From a checkpoint of a small mixture-of-experts model trained on Wikipedia.
Size: 13 layers, vocabulary 32768, 78M parameters.
Below are experts of layer 10 (counted from 0) of a mixture-of-experts language model. Rows are named router (the router's row for the expert), up (a neuron's input weights, with its number), down (a neuron's output weights, with its number) and show model dimensions 0-255. Each number is 128 + 32 x the weight over its row's rms, rounded and kept within 0 to 255. Numbers have three digits each.
After each expert's rows: "gets" lists some tokens that make up at least twice as much of what it gets as of all text. This comes from a sample of Wikipedia text that the model never trained on. Tokens count by the router's weight.

# expert 29
router:104129113147126109112150208176098140114099102152136173186083132136137121072077104142159085121097183120071158146177129094089127076164198118138102131164144104112104134181132113167118125142134176165151071088160082140108073113114137061105111143135140080086160206105107198127153109145099174142129091144146161110127112067110107117121126115158118165098146143103115082086125162131142127073121093148182103168142067143084112072081144149102133116156134143070071141152112112097191146178095138186159073108152114092103117120087121162152104172148071133122185160155118101095090149150183160142139109182167138107102120065112164093104123091098127088167161144138132104115117115120151112100128208157081177106161110091101086179147155131117125119050106117102116123101131107154186068102092126
up1:160093101082143167090160131134097093095192153170124136134176072101151132137107083151080158091130090120163104126080149114122126109168142091129151155158132179121160118103108087106112162098158185122106099116148096093109116136090144130168092125149171131123087194124127168060129131095077164101116032123102180156161084106145052135141134151171148078128116153072172126119112191087125141161122164141123151167147145186126108161170112120121160108122122167125140143141112090194162133118133173123143151101117135184078157206149050124119138093129123115138145102115147104103079173085128133140094104129126171121070177116167135151157164107123127069092198115175143149140125102169174083084115125167052111122156131091156116144154062094050132129116174140108192098146144126160087186179139123
down1:114153106077135105148135108165092158121146164073193071181173141139110130075112129167117149201106154140136093136160150078167159118184110109216100053107138174100118140094083144169100136160104088038126139160127108092141131102139139047132119118137125101137168132143153133145153097124124160134123031108145070119152134118093135136051120083074123094143126078070092114084118139116096147097128152089127103083142151139134123136081132131112109160146167170150119143119114117084174099167126145134088192142124137114156088121191139143219094137124167090117117066131124136143148118151125106115090134138124143150119151188158198157089144150102172129170136128138140123109142106118124131213093111125163156076130142157129095129177154109127178123101212125103152095117094038098142137095168159
gets: " |", ";", " /", " 0;", " —;", " –"

# expert 47
router:072123086148181088095152126143094114118122099175117141161145125108182115081133114155141094151092121112123124149141110141163092108113160093150110118144149173119108127192097090155142132167144110130186069118159103127076088135157153113095126116098217117076112141073146152173141094161166143067076097146146170105152104131104145166171120145125053161120125138180124095149171152063112111121132103141128110136131103108128147155079182123108180213115136159105097188144081059124133157123101184138166063108186099117154101055090107139194104149133107161179123160127088132083104127130146113170164123118179164103085096098088122209129107097164119119133121143117090108157113077123186087172157154141077132107130118095066069161129128112176135118086130055100122099139086105184140088109154100
up1:151142083165131135165145134159172178178127139099123122101142172079131108139155124209134130141134147108118169151135130109103120164104080164152071126100121132109119152114109091169142154126191111098078073097090080199100157173111141151165168134079155166121194132121132092133140146113141142160117164110115122088134170204119130116173095203144095079105125162101088100133147108137136146120140150162159124110131145109128090163053125149084139166146173138150164097114099093146118173143143168173133145054110150099136138130075145169151087074136125141138156126131184169135164106149140172137116166074141136087141185037070120116064175138142134137105114063141157090102208162077132110198141090115089188178120163129111169115164120170160139103096142091053149159126152073119092108099142139
down1:088128077115140084072186123155107124120142135151110154181110132179144080131157174143129118178163104126155085057168146151154156095101119108118144138122119121090100105154101109151132154068121136099163108096143146170131116046072140093132132132112107180130077122119154177108120120144152145149096093119154121161163120124134103130098125099153091122118134136110159115061132165145154155123153148239121064121147182120122174137150105109167199181136092134124136146102111091110134114079093163151138118140113049180093151110181126116089162180128142138163095096111126108094103116101193106148095178118142118189093174189097025158124093141114146146135102152165030114103076128113213152157179125116083099137146154138141111128162143171146134082132099133177194129149125182094138133173150148
gets: " and", " the", " or", " &", " with", ";"

# expert 41
router:154156089133152102106171102154171109140097081146135172171149080114113110113135102165165093140107124082085124151212077065143099076088115078084137140155127114132104090132111106132145063116152115157145116131095114105072113091141112171134110109135156093119068133129084208205145125131131176109093111133167171088117115087135139128108132142145109168147150075110129112143103115153047111105101091125124141095162055146090104162111133134099182184151084180114048141120142092110169139148129124115185075102145121117088063085120116118148142124176123127151161135157053101153099145169162127132183116140153153130106090132114167158125116180117040091128195149132178111159133171165151106113126148145051182128202110101089146166080161160130110161076119089120110139120144096117162104109091165
up0:143129116121122111086140131102106143096108139097123085129101119107157175074081156140161137108111101120115146109121085137124121107112123123143204129101092153121159102117117074080195117162140108108145116151121163076115120039132110151103141103145094110118097149208077096085092147165090199055104155142168129110102174120142102122148144077100128106171147109155139125114117131173124144134093175176118088159102099159106120217157179159143164130101096159146120165075151092129106139114184147115112075158083091189093113166127159100115098113162173126047131136157110153101145172148130094184157164197146085049104134098071129104164142100108071181092141115181120172155152147083101172101143053197081170143165123134128101128094166104155139174092112105141109130140134118160128125138119206
down0:150125123161145127111147139138123108185163125092084101063120131079122116127062124092133114115080145098052147113154133105116106151131130143133090069142141128156207162186077128129124111113124139142071131042103057161151158121130094161144173125117141129168144129101122124162108070096112136161157181117138178110116132160115136150074096154124199124216146111179168106152099102124122192191154185088137141097156147163171109098158143145112154129124143140106079115178146173157096114125132091130087140095091180138158164112128091115113134150161088165128163160046156107099103153138140080142171096094143101120157147139198062123117193169162174112153182134136157165104132172092133106137190140115064116165094093107167151139155118068116195129145167114144158140097092117153138131199107097
gets: " The", " In", " A", " B", "In", " F"

# expert 0
router:114158114177153123125106119093076105175088115179146138142133152134156070132101152151149119174068143061126131139165133067138107086137159114145115097121198147134107107169104089117135067192138117124100136114168090127081089130146137105119113125116177097075127132064120146161165131173104162129105075131155161119150108096127095134069109067177047122153167145191159112116192132093160090131092054129148177131153118142096140113106112127097145134186140139101143180132137120119147189187149111139148115113132081133113090093089128102146126152174101161154169136146080067104111116176139135091145146134141112085100121085084142112119072132141092074134169133121163117189152144188145056144124182135084117132141101097114103192126106145128102091000122128097101103142116111146212106106162122
up0:126114124159162132141189139128082106130107103072133099107136144098137106189141149146148136139174103170095101136132104126132144162157177200123107095108144064121173202113165131094176158101071162117137123136056157120145136115138147091118138148141075090093169100153138101182119127062149098075099087118111113134158139091175118124115140134078106136119222098137150169116140100144146131122164084054129189135119143120122085131181122096134076128153153128103110161125092109212162110091078144115139150120090075144131107181103156081144115150115161109140119129115142071084107113161194107187137146144117178197114074107085165063145124149177176111145171165133138177116136135071140095154125191132148175142149096159192181133130148120130110104116122114102111165147093079155084122102072207
down0:179060125118146102145157124087163107140100082158129130138170120095176143182087179100155106109037159166112109197124072152152129164141120132075101049083097126112137176134151159110182135130138171184105139141151144107176141133126149165162175085136128113137132119145078157152186153141132098063134137179118124147080131095133085101150171199132114194136130119140162101124109133157071126126110141104089122096090095143149094093154121216143101048194111130108113089104108146124104115176139084198150135127123106086108093109134129148092113135082130172142126121153155162166138143121128171115172136086119179201159097170151255145168125111123147153148150079102116120142153147091098100129154141106095113082140103124128118130081110173123164182113114127110141174130122165101107136112113114
gets: " the", " The", "The", " his", "'s", "."

# expert 33
router:107079104168126117134150165086154105167078110161104127118119139111116054098123132129161113165134145115100117125145117099099147099132154106099101111124126166136092104146137094161067086121125124159109102084146127142117076142164136083094131149140099058027125138092151125141139090159175174084134115106136144076054131090085154172116162053131119127143178104127184103120074141087107093072114138137150111107173116134095080073111154164113121125190156154091130205101090084064138150132104195141172093085159108130141099090084132130132133215123103112176160109182111123096105126139175141169156173117115158151124109112103202125096108082099117087147172122158119113144155103145159070147045121131123164104156068118144129209118140104174120122064076116096130123111098112146094094088147176
up1:169129113134095120113158162159113084159142105139154101095131138112124157144189092118130168151127119110072138164115162078110124133130104076130084171117103181118173130151085153187133183093117120117113196168142122130145101105132157115160040073151095132129154213078116161167127106136148106108125124151138070100107114091211122152152160110237150141158140140156124120180137127121136136136094138055174212158157114122146124073086120119119153161160139103134081135103130116105121097074083146085168119129101185077116151116140153103094091101082190083109174169107103068073138126170167198158140115106107115136116158179102155109143134111140130121177154090155083131127114157132149135165156048123167163105134159125151147154140066143077119126124172138099132139163136199096162088186107141
down1:100134096104125159148107154096144147101104042161142120100097097161139120123134137069099172133102094121137185026132120144113098131164105132159170080114095069101044084083120130142096104154120141140137130116093126114109139149089173152096169178110110138146151108206130063148149131076103121107100130139126173122127128122100125124153120146108140184125162153103064137090140107087094143172103172096143144155068160181139138154173151176138158136039097112214148146177135125162132148148113113157164144085133107084140075072053167146107172134084107127114105108166199156131166104109150094142145089099120153098112150151165156172073107116110083183126139074118153170150135154101171112130141199130124126130112154089061127137155139098059154134086145133118161153105081104112101179076142149
gets: ",", "s,", "),", "e,", "a,", "er,"

# expert 7
router:087126114156131113091158101116102128164104100173148188163111118091137156124068116198143112153107117097096125138149100119137142097150155073089078126149157187154143090156186110131132149170160179159106057118151123155035033074145165130117171113118134096091153192121139145157183193138122138139087157087136141114152109096092081197150145097163147167140129127118170115136151161130129124148123076141166155108157094109122098158075168154144139120129097184097104155154077135067110117148142132119134141123158096137061125126105113100197100154224010157149140180105173121118140121176141144169173137115162199128124142088085125223097118113164120097141166087172154104158143082121153138160104124107154154111108113116129080176106164116117100130135097109117148128128121112120127107126145111
up18:139163131024142096129104155099080146163112096123122105156120137083129126106128139177156158125126155098182155143111082190173121137110094135125118111149103104177099128191180156171090139124199049075153091108134096119090132144169128165108086140130153147179139173120221127106133107114163133074150044123185096137134181144113108160190115097156174103137113158130128152159131117148142137172137054082137093096170107114162078086077107131180172117142089146149127113123125162083119062106090082113108151122155136125093100100110097072131103106134104126128139120108139076124068090082173119109158131089190131115176142157087162134130150169132119162112095135166121084143165074135134108112158097143098160138111124123095096177128145099111129098208086140171110058106117121132205149170105141
down18:203116104124098134156118147081160089129109103066152124138165131098119093130116179145150146111182188162151108171166103149147152162093143100097156129133195129132133114163125149126092135082142145178136085114103106149171126077117148129125121099149104147145143144065051111151140131056141135040076071083101161139128126097118085135139123128115134174099099142119130120076108141105113093147112149125160123138131163129125119133166151124169143163149127130131172153080131145161102095092105061136113128108160070151127088213140110097120109103145105170119093186113151125120110157107141125106090142146121106155193173000138057109141131125081090174140091131148068088125122187155111129108171161118126148141119051154153130110079184098130149041171132135133132096114085080159127143127049072
gets: " to", " would", "s", " can", " will", " may"

# expert 15
router:119112098132142109148150155161122133109113110174135162166098190120181060079098103137193064163089138106126156131145076088120118116183132097096127106130180120132113065139088098172145133175143127156139057093147095133070110079114123153052157096113143123091101163091153152148164191160154154131104109074139160055099126060147151130098138143154121139171142125134156090117157121072127094130123128116144119075141119146096134106083152143119139157172158181100097137183106116091158172175099161125166119099139133050097134057061142137183130147108114148216128150168125118135121096164131164145156211169157132132093112070082188134117145078089108098147120131072112112113144092124138143118117185134106107083164088128120157125111116134162144165047185114133109096071130078109102153158116117
up1:140199135147144104223092174171052102115124072160188162131118081107156152105150145132143147183148115108098156155121111190110119112109135128164175158138163150083116136093069128137137152117092111141119125116107098137181104076098163144128166150125084136129128114135166146141131140142109184118085162189095099126084138184116128131123170111120148166131143124152168124176124031138131140160116122160149114147100160077149141105113134123074087098139171117119114154141079092091112119060119107130150138187159135158115112098081051137147103187146086068148098203113136064162150114102160203154174111108130089129168180162121155105178144138084135098071071141076098101156171161159067129140141156136129152124149109120160227071142139144152100118111141141150146058127146132158147125109108109
down1:066117149142179127156076094164074123154117178127076154123147182147157120115149137086123163077126195174141135092083119095097171171128148144103137103073116163106093116114133090085142090107090031117131127129107126123132135181101124141127114188093126131111158148165167129143130185156174135097119133091128108041130131071120110107122119078118129090135124142151158021087158098133083160110146089134143158124118113165161136153199113135152148186131075144088124090092164165105105192144193099117117151065101130124165145094185202166176106130151086092124122092132144126159163111066137130198168135121149142129128127127164079169108138094142165129128152101146152185129030137116189121063140138159137132097145107161140100131175130081109129139132151126138080098116137145123086106169138169
gets: "-", "|", " |", " -", " The", "="

# expert 13
router:130136116171118081095119157128130082137132117214165166153103133135100131123068087223196110147088099094062131120236115154130127129119140092148102076158186152130105119124080075174076139137133115150142069120116121149082086113150141056129157146054196124106093145109177133144135131149117123090093127122114151095112090087135111157099149086162079167142163107122131114116142104135096118132096103178169175072144137186098116109126167116113189116181091127105139173141140108111142120130147144153153086093126098118090117125110089135162062123134046128180143186155121119125123148179176100078141137154108165115118101086045151159115133094146053099151140140147078123152138096145166035146111128137115139113148118135122111148088175100168103135125089097108116099105086082153131098110089111
up0:095097144139084064164160164075098164096089102157134140083107115136166187156103144177205151101163134085016148121115144142119158148077186118188100149129119109158117193090123169115182092179074123111162129144092124104145110149122187145141111104100147087167079119099142110156119106072149146151149117108160137133150175127141114118112133189118141142189148100123202117107120078148199116109111130112110135140124153114184187113083115139130116128163135104129153108130219153148111064146088110159146152139118114057161150142125083144132134118132100108123108138122141111063083119166089138120106094163154071188169153101115147125151096121105063101178168076063118098084103085094100179129109127087108168151110109142112162134105087112147184105124103104173100130169109158137133183112177153
down0:155127138127173150115125106153129086126178099140116163096124105218129158165138090099104134126128119138196161077144158118162187116159182127062080099069046153100167098068139134138112116114234120104125084077159153106139068170160124141125178185202093149111125094135122094118165137127120104057122157116132084165109129134125109120149132141147142119085153155098124117143110110089065184155074116105142107132130135096113136158085116122081090108119109114146129115154180070165128159118154066121186120119154112119109108117089149077106112121187113068112124093074107106148164121099129087130151084183154143127123118103119078075106199184106137177113140124167124122194087114143109106082114154127156110139088164097106119086163138123070094049131158167154152085144112086102153104147128168
gets: " of", " in", " for", " on", " with", " from"

# expert 23
router:132138078135144099116140146113134074154084116159194116141136194103154112134043132159147100183084149114098134159138128135158102110141132091177092113136159121181126129138071096171085150191180168197172121094157070107050121116138159129101063174104143096130114149119127125155137150159165124057146035112210123125103104129076089158106112105126046130120143106167167103121198139081124094089097106124107150087151071132131115096094133124079139125161135118113151174140098074073130191122136116168126107122176111092127078127138122124122127189190100160145160136122082128113104125155143173131154140154111113077122114067104158133084118101151073096159115122136172123111136133177135078140109170170088143122153126132128114132113146128194107126079067126124085096118098083112202097107098138
up0:180124110112133103172145160193119132126103120116113131135202117170173153086134131133082105147064087117154083112025136125091142154124151105165102138153122140122134057131129144139116175108134143144132130108135133126125177108084077156144152134114111174087166147162125135137071098079143137123087110064173087093184118185118126153088123094143094111137106149136090116134078101146128123123100183169148168157122191155151152183175173141138145087143108179220074174147113127127151088117170127126202082176140146125182103153205087137105119145145085121070148112146126098127133076110165176140131177127118092150196122095059081115133056069097080134124148106120118155121111097103058132194135156126144134172145083112127140095096116133131095125133186105174117106138153112142187129159106100
down0:115089129123056144134065184110164150111106130094116128103142118104147100134108087133118160098111174160166134176216176148136139135081161146143080107095075114099123179183115150113162121156137104083156119153153092091167116137128089146169085154097171119042120114082153149175143147106090139189115154159130126146155159129150138155110158142091146099137116115149143166121112121122115110099178149126111095115114100144134122155075135088071097167163134163214111178138097081085127064124178135088089113105119205086102141090148129186181105114138136240142141142093144130088106143163118132106079161106187106145093124092149116099153184107142082020084129128164092138171159114100117128156083105088147158159113098140155134105087088089130142112103100101122142201132104128143179097121153135
gets: " his", "'s", " the", " their", " her", " its"

# expert 43
router:113122084150107077121145161159125074132099134188137172164101120120095122103125084255141078154140166063099107132202141132112100075122147099121135068134135198151100061135141066149135137130147125134153068097129131138074097101138174126096125182094147081134130162112133106146152141170138127118121128123131145134072100094124083149081160096161131173168172099180112060132066142111103092127139143107113119124126086137076107127081151129141129130149164115110127188193133029102156119161153125170141083120125088125111121072108068119156088100140054151165084177132079082146111137148098111072138142178122148101087101124059131154094100151122068101147159152112105121126150098111094121196124126118111151118156096120125084162119176135167135121131120159085128106116133107105139079106139081
up0:195107088092174138090076125152105104120176094128104090086121146102171143215025066118146168124134084103132154124118171125102168125151174123105099126124056130066052145149074090129041142106135131107109101140146100104143157152144189137121101116127146143105173053124086140067107151157163131120143173095114163137127129111125133119109088124126175155119069091140119161143092114089118082115139180147111133137120133111115166138118132124103104161072112179113108162187132104185139126168204151130137138108162114152146077069111091133088088102163128112121104134132178191162117196093153087091181123106128084120123106112127138128136138141078137172101160087175151182138169134125131101201151115097086125115139078139153131165135136160108161128156126124120046119165121112085185082102148144
down0:133134102159089186114130136135078127094170124138108140116140147225109122088104149095125171161151204170119129160114153079157098171079090094125199132145138134129101119106156144109075140150075115098144107109134138108154115105104161151118047140193132103185158130140124133202111169129101049152127085093113134093111087085094128166156169151125207111103095078177120135171122126182078137095114159071157163118126111094100136128154164107163157110138132136160134068175160153074125128095086115088145152095111142093147139128126123143107140116134142146158149136112122148194121160104138063093124147152128109116146063081201152158183126071133142104130179145114131094086116170157115128177136129056062182091065087132119144116055137075155167138084130168150111125147095123096080130140103126
gets: " of", " in", " on", " for", " at", " from"

# expert 36
router:086140088139137118112192140084096065116136060152130157138082140093132106121112133153142112150109135111073170117142104076150040097115105087105112115151123188143143120138158126146148134130183138129109054108145100146088093099167125108121078183118147063109115170122113133170200187099118137052118104107183175061150095089145142155178134089133157126122120052189139115145133151135122142147095060128131140147149126141071132142119159174091133201138133161111087176176085139065146152148140138125169103090132150105076109059090134148156075176120097130145190173100140045157115116163153144159132114121175161103093061123124145095126124111112097101154178159151148086182186121150138105144070162125123161097130097096084092147146152129189150127082138105119116091116114118121131107110109173
up1:128072121203211156163132152167131148108191143178120128093170072110127175125112128168128114124076082142094120146115102052098033153138111168129088150119090129110100121143114114117110149130134135108163100128122145129145158139094107095120067139134176053120075167131184193085160150058112148144099078171177090169149096132148113124113148056120194110128129098113159141098102124188102094135165133169126133166195109130081161121167090124084144196126134153148132138118129142113134160150153098090141207111151145124079074181112160128125137160106162172139204110141094091176147144143102125114062127122148118098140133077092155099123112130178073122165182090158117125089146128150164163121180147175120102097130150171108155145153085178154110159114122122157121123079121103165163102177132133
down1:166163096125140112154103111102112082123122091145121125149143088120159131143121149166120138143116162162171177088124166111126116114164202128185157176105163135170176117148157122090118140109051125124066179141150092121077089101114120123160125075127132146176195087124146149115109091133180158125088140128121178085135117155168125110159165127162130095093124163068151088061137162105174131138077110103106164144121132052127184119109070116112138151162141090167179098166053121186143082150168198107154086177144187096110092115069167088113084174136078108099177122121090125146163055133175087118115123108091091114154092163105136139074115121100080131122098120155129085171125121152137136111070118130155078137134185084117111129094121129095148095189126156164159139118122060136137190078109097
gets: " an", " \"", " (", " '", "===", " \"The"

# expert 18
router:145145126148149100155128158115135131137051082171168186152159116084119133052128081139114112127126117105147149106126071123141100126149180103178105125117124140106072107184157101162091152141174126132146085134145074103079105132142135125127104171125147105095173156108121167109175136150131139082071120098117163066117140154086129179086161136183079148155118100137130106115183111125094149128108133171152135126125096104120115154097159191107152220078166164132146165159110071031175120131157201165176097101125090101168107120128108150181106170106094174165152146168081089097090146145137149189193179188164158111088108125100106168112111153138164098162104125145167104144138117112151113157160186179078165099114110096064092133089156170183121132126140098084118094138060106126126126092123124
up1:112097102099127143113164138184168063112177093121056212112109154123116113125154115130143084116180180105107122173108158142156051157123171151128125169100088135163148145105132159201144099093112079102148075131140056139108160135153116151065136112176134132102161111174153089110125139061081117122121168107095125116085146101038094169121144153102188147131090143128111080111184128165088206143093137118166145164112146119148114134176221119131096116115109129129098080135140130056109115093147141091203153166139108184167133097110151114141143122148103128098152106080145125158100137143108097175129176101138178163163140160109185103114124108168124090069086057138117131079143135180139164142158136156152180113097112104104138086121147156088095130074154123147071092141109121116099170135123102
down1:129130173107158106100123119097081149164146185122123184143154123118162093120066146162118145092156167129084076111145093135115154113163182155151112156126137159102113092145100085093110126178049141079137091132139097142164161064160153095134087150136197083172148183159136117141126112105121170132123097211114134153091058144161103127086126210105153156090162136092116095129124158135103124163157102105166100177172108094138191192139084156117150114138059188102178055111051097113152112091125109088116108110145115151140165112189093125101119147172123111159109088165152115128110133117172105168101116137126112099090133147163096124148104061143132123140108151134127158109128117142161129107136120164099188092173135228146073104114115066120180148174108163170098165178130168125142100122143178
gets: " and", " was", " is", " were", " be", " are"

# expert 6
router:087133109125141113059145130099100101155101095241132158162176116127150107128075134165129068143093129060082107099190117105094099123170136079103096089115162164147184053145138082100149091108161168150146102097195057150077145117191176098115123161119157111141103123145084132139173153139172184135107118107178168067129094080128140201099112095157123135158147133144175109162191147135084116112122083125157087112141117124138131056110148168114124135151186095094070128125084096065139146155093163139122105097160107090090131141118057143183101160153075127146177137174145127094130097125132105125173113116142163121137132142114181135102130123140065102137129144125156117095131151143156139131114158195034101137150135119088117125087111123119115107124092074132107101061143110125168103114100125
up0:124071149094131111129119209127152119131144122190138136141161144135125142142139157155092102104135187114081137088151125105173153138109113148143126071083175179132132130125105088209195061110145141150190179168090110126104134140131156160103129100164133124133089085138131139090066123134195158131129179124139102104189105139136145127134109094198157146111123120058120097134091169109133141169143135145109160130097071185129161134109058105162112116127125064121116127123121109122093057152171150099169162118149129214139109133075108179138099163095109177113155137126126149078208114181139155042148130207189121145119152104105062139192149133169184113135157156124147093100147182157168109150113094152139140071132147126145130132124188107094087174109134133099167119154136166157139077125109159
down0:074137094093115188094093152138183130124109180124147097094155136142121092092130121133119085128106081174169138150136104139071100096064149116098120158081183141092096145154138158097130123098129121228093111153152149204113130106152122098127179141128169098168120123070207106156160121113139090163111106154088194087099115172148100146134141118138090046109082085147098094187132099115154115091090134183177108125106148179127068183148081107179153179146089064115150144164116169114145133120117134147150148086112163100117159152085105120103135155104185136103091102121116153115146095115123081151065118094122129185114185109140076101122109101103103157157125051125112115126059091182085147132102124159134071170133166154131180107139158132170143073116132108120156083103095182137122149099136096
gets: "-", "\n", "=", "|", ":", " •"

# expert 25
router:094133101140107145140170156075134062175114094161113172140103088120143066082102054146164114148116070111067093133178138068182095130165159104134089064143151142121109144140114087145121118148139145148211070089165094156126122118150159074112133183109090121079095136097092110138136179130101122087131113132202147120112113117118123160128097081173128175142177147140155126105180112107081128082093082214131089123127075214057122081044146179115106151113087141113134167172105074139158140155133167157159124123155109121140120146105074114143105114168118147122098131157131122101100162133132134156173198164123136106107107100107145142083145078160119085149144115135151096153174118124135128149145156161093091111181126098029113165155141139123094081128090117116133086137128061142164120111109143
up1:143114062169121128144077102117120123134143127057112160119098095121100072126070141139093188099125102141101112137092153091143113118169140165159095129116098119158150138146178213169131101147187184108136183098149124099099116154148166137094155137113154091166131141160097110120158081054132171145150194090156188134114136102128091108133103125162103095130173139122116145161173151102110137162168167152111133182089181132112116131083122142107120103092100091068138150101121147123172117161127174135157171124114080135193139075146145133131095169139103176113122126146103160132191127195025106153160155093161120125138206182078152138144094135149106116129108129183115128124168131162134150165214147094130100132131090127101175133184148126088034115168129056150152175140110115144123084133195138
down1:125122173167144199218108106150108145004147114163159085179080074069144150152134119147123166109093132168155124087151106107071144144149181137115118145124148115128107113117126141181100174153152117152145138118086161157134142123142103109133097140139084160148170110121129104136105134121110091141117120108134086114085138073173116185086092150155180144105194176090166149125065195125106178117149102055115140119186175126109127113135147189106166095176130173136140127163123140161123138103132146073114142127182123151126089094151060210102173117120143136095200113127168164133147180094138062148121139172177104163102145089137093146148134130191121163126100052169125111090181108129129161136112095074180129130100097117114156128103104123147093154139106163150133137175072147129113147099131082
gets: ":", " |", " (born", "s:", " –", "°"

# expert 1
router:107123117112113087151149181075133101172097092190075146154080135121163091073129108106151117141097128128107077138124121099139131098123160089126092130122139166134113107168115106186084119156123143137102101081146101114079109161187134087112127111144103052053121159114157130154119076150135169083119130093094137094114129086106137144113156084147089123146181128158159077097120159117095110099122117152121160143168080129085123105108125201127117135173153166102098154137110091115175172133104154124159051038173092075134107061086116140157111210129121142167166142163116101105127145139129145171159104141107162122147118078108152141145071061121132068141161097125078118152157054142162099180103166117087145109197121097103121159111160119188079092062098093093126129109128104160147044104096176
up0:113117133166104121158109172087132103090142173155103093150153109136155156134133128167120169146141193130135114161160136080191140120148157107150122121095131171152137078116140170179072143129124121161153198141072133075134082119092163111148132124065139116108129162163103131154131121144167086146184141200113144068115167086078182184156159171084158094134098138124106163193109099106097101113163126146114146187143119152148118184086174123145093151096128077185151152162090112147116150101162211144113120140094149078126104149084134208195161151118135102141133164189135095141196142152145109068159097156141099094152174144150112146118151228187197110126092091127163166146135124115055111162166157119147129120209110163111135109125084092166146168138143117124112145152107112102171111135127144
down0:155115108152112140138151118115150174091152101114195213169091154140137092119157099110177082158111118098144161097104145143110132168155083148145124190122077146097141154141196109169171136073081178133131178105156150142143138103137157105090101103149166153083098129121071155122109130084121197147160115166168128255134092133145179060123113153123090154112109076126118142131133130159115157209186103120060181131133211110087077129092095157135143171108143160133120124125089099104072099191082131119136133154120187153101129071103135136064123125161171132087130107136170124114102126091080105142141143114133163178156157119147136138153126147126091215150144145164160069100120130129144137177053150133128123140122160149138135127134133167107101161189124110133167112154158096166097151090136105
gets: ";", ",", " |", "s,", "),", ");"

# expert 19
router:125134141140174126106124194114107156135088078169171162152119111120109132088118106255129110132088169099081128177163114137112099106121155120165052141147105134123119089147108083163120134142153154137143066073165083174156124102132118085108099145141184142089144168150113111137155120145115205122122137087159161103108081064119113117132144122140115120136125107163139083113115157120125128073090109140179149129127123136096098128093110193118148129147132182087083106132127119073146099203094183178161031099138074108104073136061109101155136169160114148123190138129119105060128168150113136104130116154107158111084113128097141117102125087098141114156149145129143077132112128179149116111123215152115190094166122095079095177133170138132120099030087097083118113123148101105126070126077142
up0:162124178111125103120077081113156112150113126130100130101132136210062140118199049154139161183121118113135112114083132219176135128082147095130145095130161142111138115125083122131222128105127144184135128147135172120127177137107115100182108151127119099133147200119128099071089123128089113175128088109171082106098158121101141155117099206114107123115078119100146102169162102075091114138073107158156117130116146093182177110117141095118156194094090138046156169139136103076164115127131125080111096102108112114152094131091127134107139138135084136161109131128154114128163143104172132099096095125138228148145117091147153147180136126114143150171099052090146094140161108126122131180099172100141131072116078105144175161132111119130159125152214093189149141131174103074175189139133107
down0:057156082101137158132131096141154119133150131146159147126085125129122165137139115129125119172167121163112128111189149066108081176178113126170105110102127145170157177115060115177100104081153138172162059112133094119151120104153131072104162152165140133133118139153145191128131196157134124145154141169097058126181132167120145117105101145130150140132176081105099130118150086129112099096200133069161146120091171153135130168135169109193139168084082079153090120143154143125108112189137092121117089191148106139158033134120095084127118104091175172108124095126103151156195138132117116124077122114146127128146169156116126156089123164119121134106135154168153124147092091157131103086077078143144164075099142189141127084024118082145122153080139130139122082188121193073078076180165108
gets: " |", " that", " which", " when", " where", " 0;"

# expert 26
router:137138096146084124080144141105134114134061102180156141158118182160150117094070106163166116158078113110129096115224096107153129090089170118169087056116134135125105057129124047143103100124154074141121111091131150113124097110166136086120188148109183099107115143098139132144180158162108122126093164145148189094118102108096145154131125093172114146232131126182144100135138132125114079134090069172171119087139102180079088101131129124147110142149132080051081146126073115134140144150123121159155075080138093093078121080075092099141099101127080139174146156161118097132126144149181140089130147164181145134082127065091155196114119103119094081142197180134093133171104134146145086174096153167107144101135111115120098161080165166150123094106101116093122128131133125181170100109114111
up1:113126150154141127125068133122156128108129082165156120152138099138153149143123133159098091119116163140088116106127136137167123130148161114198130124068157110142101116134090152141067150157095157098131087067131159107123162131152140143133104155101159162136145159084146133175115093100151164097085136133130209113134102090164147134102172129132118108083131136163114154045141142171137116096062090154100130102250092102139104126144161103139153158146104096088161169140092154093090121141099133049124110170120203121072164171117083154119161185147138178106154143162119121138142113148123085139036181131143118109086079163086111144193135132113124058139158102118082158156065115156126107150152068149144135118146150161173119135161139180161125121097161148150036058192119078105197117152085108
down1:118163119141118164103131138085124132156133124077179126157179118118092132122118182139137128165095112165143042093109154121068157153161161106158152170061140076114104131094148168079093168103132066095192135098076107138129178168123113129146156150090107119139145142164129196128143098138166120110102126110117111137108129104107088076089165160109097143060148138049136131095157126123133158090159108067103112146120082091147113088138176084122157150121093117190133139097137113130184163180184156132206127085125144134138062122102153141119147124111110174138143116149146104082166212109161145129163129158103101123179060153205089064098092143152138149149077100100130079096086091160138111150154120110162122142119120126140139096159140089124120088133166144116065145135230100089178142062143145
gets: " in", " of", " the", " by", " at", " from"